config.toml
n_layer = 11
n_experts = 64
experts_per_token = 3
d_expert = 160
routed_scale = 1.73
lr_router = 0.00133
vocab_size = 31748
norm = "rmsnorm"
norm_eps = 1e-06
optimizer = "muon_variant"
batch_tokens = [16384, 32768, 65536]
steps = 7742
dataset = "wikipedia_en"
Below are experts of layer 3 (counted from 0) of a mixture-of-experts language model. Rows are named up (a neuron's input weights, with its number) and show model dimensions 144-191. Each number is 500 + 50 x the weight over its row's rms, rounded and kept within 0 to 999. Numbers have three digits each.
Before each expert's rows: a language model's description of what the expert responds to; "mostly gets" lists some tokens that are sent to it at least half of the time. This comes from a sample of Wikipedia text that the model never trained on.

# expert 24
Foreign-name word pieces
mostly gets: " Hong", "uk", " Mad", "ik", "am", " Kan"
up0:420484448507513462467496484551468595552502464445503570570457568555437623535515483557507440557449539529454488516425479442515464495578480426552460
up1:595399484515418542442414491523529473587471539418561489503388464506469422578491454516522452551507505433568549529488601444508577513536457512513523
up2:484458447597502483477428512565492472530423581438438470392512606441527436496469518481414532472476538448490500537545496536436504489477483450502384
up3:504577428520509477540464460548479508523456474434459458499516530470407506462511589497558512502539487506649505498552469468503496597548465439427455
up4:481475524503505451564402553430455444463464526528440451425477434488456461496518553531440565471506542538518529607358426482505405455397520460482520
up5:470461528579503469523478513566456472493509610477400490455555521474593536576455553469555535508541592495504499461499487560490452469490490516472482
up6:475454485539532444520563492491486459433538474488450457388489551504504534482511472489537500447570493464645541556489517562492483491531450417528452
up7:411501528451474449446507451472491539452374475470477539531571458551519539480484536441442454539506443447582406502605462522526462493524520510519500
up8:494556451558490464484513510450516532564543551511567503423450558567534436478495420380464575511418572415513505549496573535584430483595502507448497
up9:417483500558511512488603469448492507514486609393509383523498437468480494478516540542506461518402471461477590470585470525559469484535432406460512
up10:498445563482464426479509420521483420522474439506527392500511430512468559641492503545599521506509548416521414572416476575505511546395450504441534
up11:474516448524469446389478609547519570573427475527484544538532440521494495584579443488483523569509476525543518529543494468504484487614459467540527
up12:463476517432500578443523438531482458567543491516405409505548408482512579426502473480580446447551531518557439491512446530549520440529551481412533
up13:412509486553533542521507572564429419524426542557510516553570557374440494569528484491464480463493585521482500458541486483478413545518628537497470
up14:397572431540464470511518464535429519543586517565549527485459538552488538491436569506497557544494494526586470485475546479481502586531432502528435
up15:568581427565470389515497425558546560448536430516446565572568568384584538532516437485493493517434509490508459538444407495552592496518502569410516
up16:498518540490444432546402491485528502520469452461404515490521568419509557503550532465532562494570477526510516484575553563577542525459455448532447
up17:555501520515448515483506493467429605393564407516522533442420502420504503461497476540481435404518416455517535415462474475505420511481534498480619
up18:430496530464542548548473441569519527446538487485517514589477489535456497569532505384473486502560416529497535524543456525500622524456531514488536
up19:519433534486516547587524396559511509448607516488437539506570499449497388416484448482452489456525428474476505551496425420564498538453474442436527
up20:479568471479626523572537561527547602521598571546513498479494588466525424389470517517480501515491459482516564416449407538510448532450605441578442
up21:515539485576458508464502486405496505499575570446462532509649514570376486512400483516501487447482542382442441534462593525517423500485542511524471
up22:509546446536491483470534519476564473396470547402505486491500579495467455535481494535500376506478561557528537501481548520488510464483557468494539
up23:561488513534663510406555490531445520552530530527520650503575543439523525553546511514565432532537543544532437431583547492502417466501558476448505
up24:473542504452516413475476477428457543554478454451500471489486546450510420478508437547534550453510512534532477515435460556518566531512536540532525
up25:514472606574496531413503601544438490555504567487466514546518475588427477581584447497506566485584516492513535599506424500440492430486556427522487
up26:531436519433456460563471503493431490515513505530506592470525439491442491517517525489588515480460486532479540487620443481434504458528499434436431
up27:471474526540521502468494497460489389538390534536615441470456446500512450446503479498512463497530497510500491399484406467534517422510411535589500
up28:467639556485549583565454466518480544577557476472549520514522430545513508569448447409479545491600498565488454456451520529428557515474472426548435
up29:540445553474560479491482500499548447479420438488465512495522432469491449587461522438514559496385481556465547431592469492502513457510552526425449
up30:427573484547512424548516452452511544531431502501542569564493516535437495429530405500552494475475476502426447439581484439452514372555501491453495
up31:445524553529493486469553576589522538467515602470505508458475607404508472576471518528533537556544441470448541550472491560490498600544618484504507
up32:436483381536586486453515534464459420589575446491495451447572448618481532474524412499496516469487516539573588474513401511532463523386407464457452
up33:505573471564505426543414472510498444484471542507509478614461510469502559495523509551587487502512554612476345526513529500434450451513561478538447
up34:547531505476465520504452620515590531467498488513540454466473540500469451414446415452504576493601435621446472460546448502558489523491488327464452
up35:541475511436482486497473406565494472507485529518532437515512443539477429449507538464490481519525445461465455519509488428463467541449479479389559
up36:450547488519447471503498609518463507486405498559521515564506441375533520506556535464519470539502535420552572545489576502572501445499489454511507
up37:442504553522391411486540546436556519443393454507510514425415493496461546499533495449503518402531554466494454499504459560512451470590550408626536
up38:494500439532546494557464456482469489431474555528544462504440390442445487465519460546482524578599561455577511469404560511472496456588542490561529
up39:513472602442584550557470614499504459475441459516435523478504464503398563465582463463488511548429448461592398393474424402497497440519516470495455

# expert 42
Word-ending suffixes
mostly gets: "atus", "ton", "jan", "ium", "osis", "ovo"
up0:543447461523485537518503502492414425559374437426510475443542509655542512449520488522511432446536485502501501395530472464456459505525530539531536
up1:513488476473461498444526501496499510429524540521527586509485560497427522536435485471457483539460460500498522507536433491526575535418525489580434
up2:474528583406484505484486471537513531455525566523524423455501556485519509412426509521501536477521486504456590576439428475428518498538546516456464
up3:518494440461577433613422621587410565432504473499485507558511558489470427516508519502590478494463466492492480426565531479502445412502582507491446
up4:482470433411590476531474494502524549584519537420594437455493498473413581466405475502412541504557547527516492523436469600523415410440461495459494
up5:479536513470500545511491470468532474540492450416507484415494602540432507542485556444600540545448570485578535463482500578444491466490444442523436
up6:434544530547484510541473527489527559408469479518538497527463526543518461456487407480521544497585441559462547560483468460520514432454527453514547
up7:489513505485470560503568568548519511521490431452561522530453410443499501497551614444513476503493476481526421490453477498487465447487553474495522
up8:571505498402479454538476524516425509548448578448532524514430450509526523459530479412458572545555522549473469503439553438585437603547516498482558
up9:555470471528506481579482409466513404507474524511491456480416483487447482479459419501508581488505545393569550504490441503456519433489497439495428
up10:529504468552468432520443480494395522529569510506506592507450432472558503474504515525522466565448438545480379461599409547483530515501526454446543
up11:424474485424532484515560539524530459517413546442443482574574565492515502459555535459371536497542402465532530461502534460576373506501512410513536
up12:524510457475462553493493477536494449503459460486503472520513511459533438466562546501452413389435541468493559538523410542608486536439496467391514
up13:442497458536499496482492489440550424465482544392423496477418417480548573491569580546491488587384425423467476461427509516548496435486408545466489
up14:581449404491527526531563455541541495503478561552507537468540423516616556468486461556484531517476554466448494470529550538560491457507515571562511
up15:488494467553406493525513479460531494442467544549461437529470497423426484454550510454572447524547430498548513579530479472445446460546601526466462
up16:489507513519528574480529456526509462483490594435411507503489462514440628507479535430489458527509489507484509546525466446493506505511557531524585
up17:482560487508474586472388503511454462562456503475530541529479537566499461530503525520595468480552408477388556535483468471473384551451418547504411
up18:476494481469514595434553477439453450441461544439491578564502400491508508423491498473485545546587531546567573501472389453480538533521513494338613
up19:490437513538553438588559461503525397479405535528497404494502459402480466482436476521563565536473476503522529536437507466500546418413504482503462
up20:477427442546470496512566603454446526544544443514463484500519515554432534537475545465498476383540422471487534595499431493487545435501522467476467
up21:430468565552506508592522552551423453475512477557471445482576601518547474511493648530409475475545458589406626503543460555523507535520489520519412
up22:385514484534513452583489525519461584550475508576576442437437530440538456427372514546442576505594486495447537514459548457586476502512453511487491
up23:468524432556429462508507595480552515458431455454537455574482527478460424468499505528457484652476505558523472521476496534405517534550502523573613
up24:465443544514513494476476455498447476523446543533498528508462506521617486453466482546516481528464415511586457541484427515583517520462423502564497
up25:449543419424458545418564503478454510546478483473513442533536490382562465543531551431630461520510440496482589580545509658469468399492550456507531
up26:446514495544423522496560504526565451469512515543478598486447483509499461534622537499469476514493550500514411479508579549556446450535533634592576
up27:428475581454457488516516600522461561501479459553562471553537455483493488547457470448461413505518459560561553496525472542526469381476426478511401
up28:533504414577544540420457494495453507522574492423562528470444549537501472504484544452519488544502427512572478597525460475506446550464451566430520
up29:533542492459467560531516480537518501503480509466533511437448487523460553533555562435563510477539509516450532469478487529489560577590539452514530
up30:535413445548622539568453603501483530549535473521490496463478470490500508518589485534496450512524531582507525439499520517628455526549515520467528
up31:549456565615522440491550508543425444483538575516412552474457515607452571449478480476494447521529571495527517435503581552474514469475508439632523
up32:586487448558486537524475523456562445602463480428476572439435562362494494526612458489554526531465444423546644438473586482473533500529464471436609
up33:600491511560575540478474557498508511521476472413495552570491502427540502499524447465488499543547553625494457410441504482511416542514518475493462
up34:550517469545463557418525525432477579477457558551515576535444479470595542473439466492544437519490483509532524490523454518493396474484559491513523
up35:429530481504499513541561569597472456553558363478569551444497420477581541407615477559546478484542495521471481483559565537520435529513543443529487
up36:484508516541367499441493502481459489589532524489553524420457494468464497465559503477489427395514517523549592562536537492503419546476486532421412
up37:490537465527577440544529486436556397483452550571468468559503562502417463434432468525400482518462539505512413474433495485527503460468523418513600
up38:429443482496550495438553545560437385601497416488525529502471447645482503466565470474539496474491462575520525534500452557562482604539520486474459
up39:445434432524529452535527503584507509453517536530488534429478489484501489508577513506448511559411466469577471501455530418532621534547477504531427

# expert 10
Suffixes and modifiers
mostly gets: "ering", "ging", " showing", " holding", " around", "ating"
up0:468494499548459528455519503567502461440503481483576561485459535481499440450464420413497493477409497523576545547441456464610512510517442516441536
up1:556455466439517491420467482545463530477392448498564476452485607494495502481512531473589541546508528606458570525559529540418468516481437442489507
up2:442539554451448423464380577504472527585564466575508540505443466513435436472588516526494460467504545628518503514468528540490547475480465487488480
up3:489448540550532479495570462468493556461559473445529511567465412398449512512547498507477494471513542600585455536538509559516614453456535489613577
up4:546486451517548511513644554520450545551519456582449414423522600531482484561551609444566507561470487465490490519457501567465583496445539455481585
up5:541468483506568510464506515405468568489439449586544564461431460472512568442470577538461507521534478417524449467515579489560508507567496548477512
up6:416522515514467477496503492489491479579461456614428462569497483648476498524525429433518527401490502514544573428487536436475527449488447487451509
up7:397429445570444464535547457490521537481517477548416518419510537439514416491525521494422534584445581502482537497445463481413554525492503463464539
up8:543528493469487495577555541539472519488526559470485526546419487481548459445538569457541473526452447484596498503537459469513493484526528503405471
up9:485504471521455432514461492429603532449509488536526506543448463494438527402533497526585457490562406572482496433598465480560497410501446492498461
up10:476529485512470430525542538547517533470605490616508438519424520551455421538470467569491474540488486419568523485530513496532479468551548582495535
up11:483468516548508498482544380453479391499540452476451410592454389470455457587608487534434557487472521494458552471491493492454425534488552521543428
up12:387476434498504465530531494514500537453452473549393498536489571517531484532510545465462540563470478478484443490486459579504443520419470474470457
up13:590538519506547507453483377497520470598510493507439457511510501496547589544485575516508527416544559560523511408494487477556549441504554491504443
up14:525530536545434440442517454527507537504421541528466506584507498501510397462442493562420438491490559470648501453451427456486589561432483540469457
up15:494549547492474462554546517432465538509427476468455410494466498580501448556501468488438529514435522571493511459429508544410471468526428500479451
up16:449577529420418521605627414560471539519562547492537486554518440495469434373460517553520479526464396474503495490504494550485527556473433517545526
up17:585510484478562450440457554453505502452493464485477486525474483579516493574459529456527464507570572498604602449319446533623595442474545421569505
up18:539466498500506460472552494502469546521524495613575455413457504491508500501565458540477492527521498546400511498487479484515533520473429439554527
up19:548468492559570480523419619557515560473449402574534408485536560573431594567529518581487486462570496545459511410555485497484493521485395460498530
up20:441454495565524466456440433496447455530523609576482423489529460520504485472514468538588485490498460504579456461510398503478505513461450452438518
up21:476489576430551547530556545506497512570479462493546481487431508465518502515558505560486448455544441405347486505569464512488594498473587484475546
up22:451578478463474431472546542565483511517497468565552563435515556526442488488468426371629547538543524514541546503543469431432450454506560536504517
up23:455426529537492438428516503507587480449425569553465478480376594539501477490491481442625545466450522451517518466501496542449499568507468480598467
up24:495459474455471469521423458426391626460516526475513532421446556437543463603352494528514475557507465499533482603489594579510506528478482438495472
up25:517548395539533528461486483488531523468466541532474491531540616485561572489484507541579535423458480392413472508454478514495550558433464498542426
up26:562486582523477470549573449509497446453448508445606405458511544536498557543503552472429381545556533483483477459434619523509609505472558430419494
up27:512489475462503573451504528486483467448471481516548481542487567584606512492583539553495417451478507542474456364496551439515519546495445443554433
up28:504475515457481446536417467577393476491487535491557430431597446507463495471417534456523493505483422527432574523529458466524470415519498476622525
up29:568464481542522457461507497481468442558511474503468412542572533379480542482493536499540523454545477534493382481416473487471518445441536466461505
up30:565516443529473511503475496573568457535460569603430508397563547477381503481547515559566497556372392447419506515473517426516575544553525493485436
up31:489421492460559525497507526477511447472452400506549464557439536510494470444551510449463558550578500475526505537450514499449519543517609562564448
up32:504510542546545463489521461588472551459487565439577532460578535426515498480494478484572468526456445491523563466525542450547490543577427448512474
up33:480496540481467519566478575523506408503473539479448511489537480469484486464487459564481576559482471494531505432488521512588545470530456546490503
up34:460480540476507543501513537484495430483462521598498582498513492433511517585516461455446492515432530487464527571509474472543408588477437431493472
up35:529488507582452528567466456539483488576472493532502534524492445462508472389589600435514550416510486529481469513532443437498494519613420548598499
up36:426565504522522408478407558473514556549575555503459486495531457576588492533561423413502463548569548504466409530518476533597483487553475470468487
up37:577472483495566535576556407522519525468393550501548582506527529476567538528499483566484463426517492575444514521419472440430471563537484508489577
up38:485472464512467502468502547540433571515437425521505456583549511476598514440522421539528484540410522528479492556382495524604602474497472591496506
up39:471554428481569503454525484455604481522520524442447420478450448530527460524491478556518549494432532449442543462487555462533468478462546527478536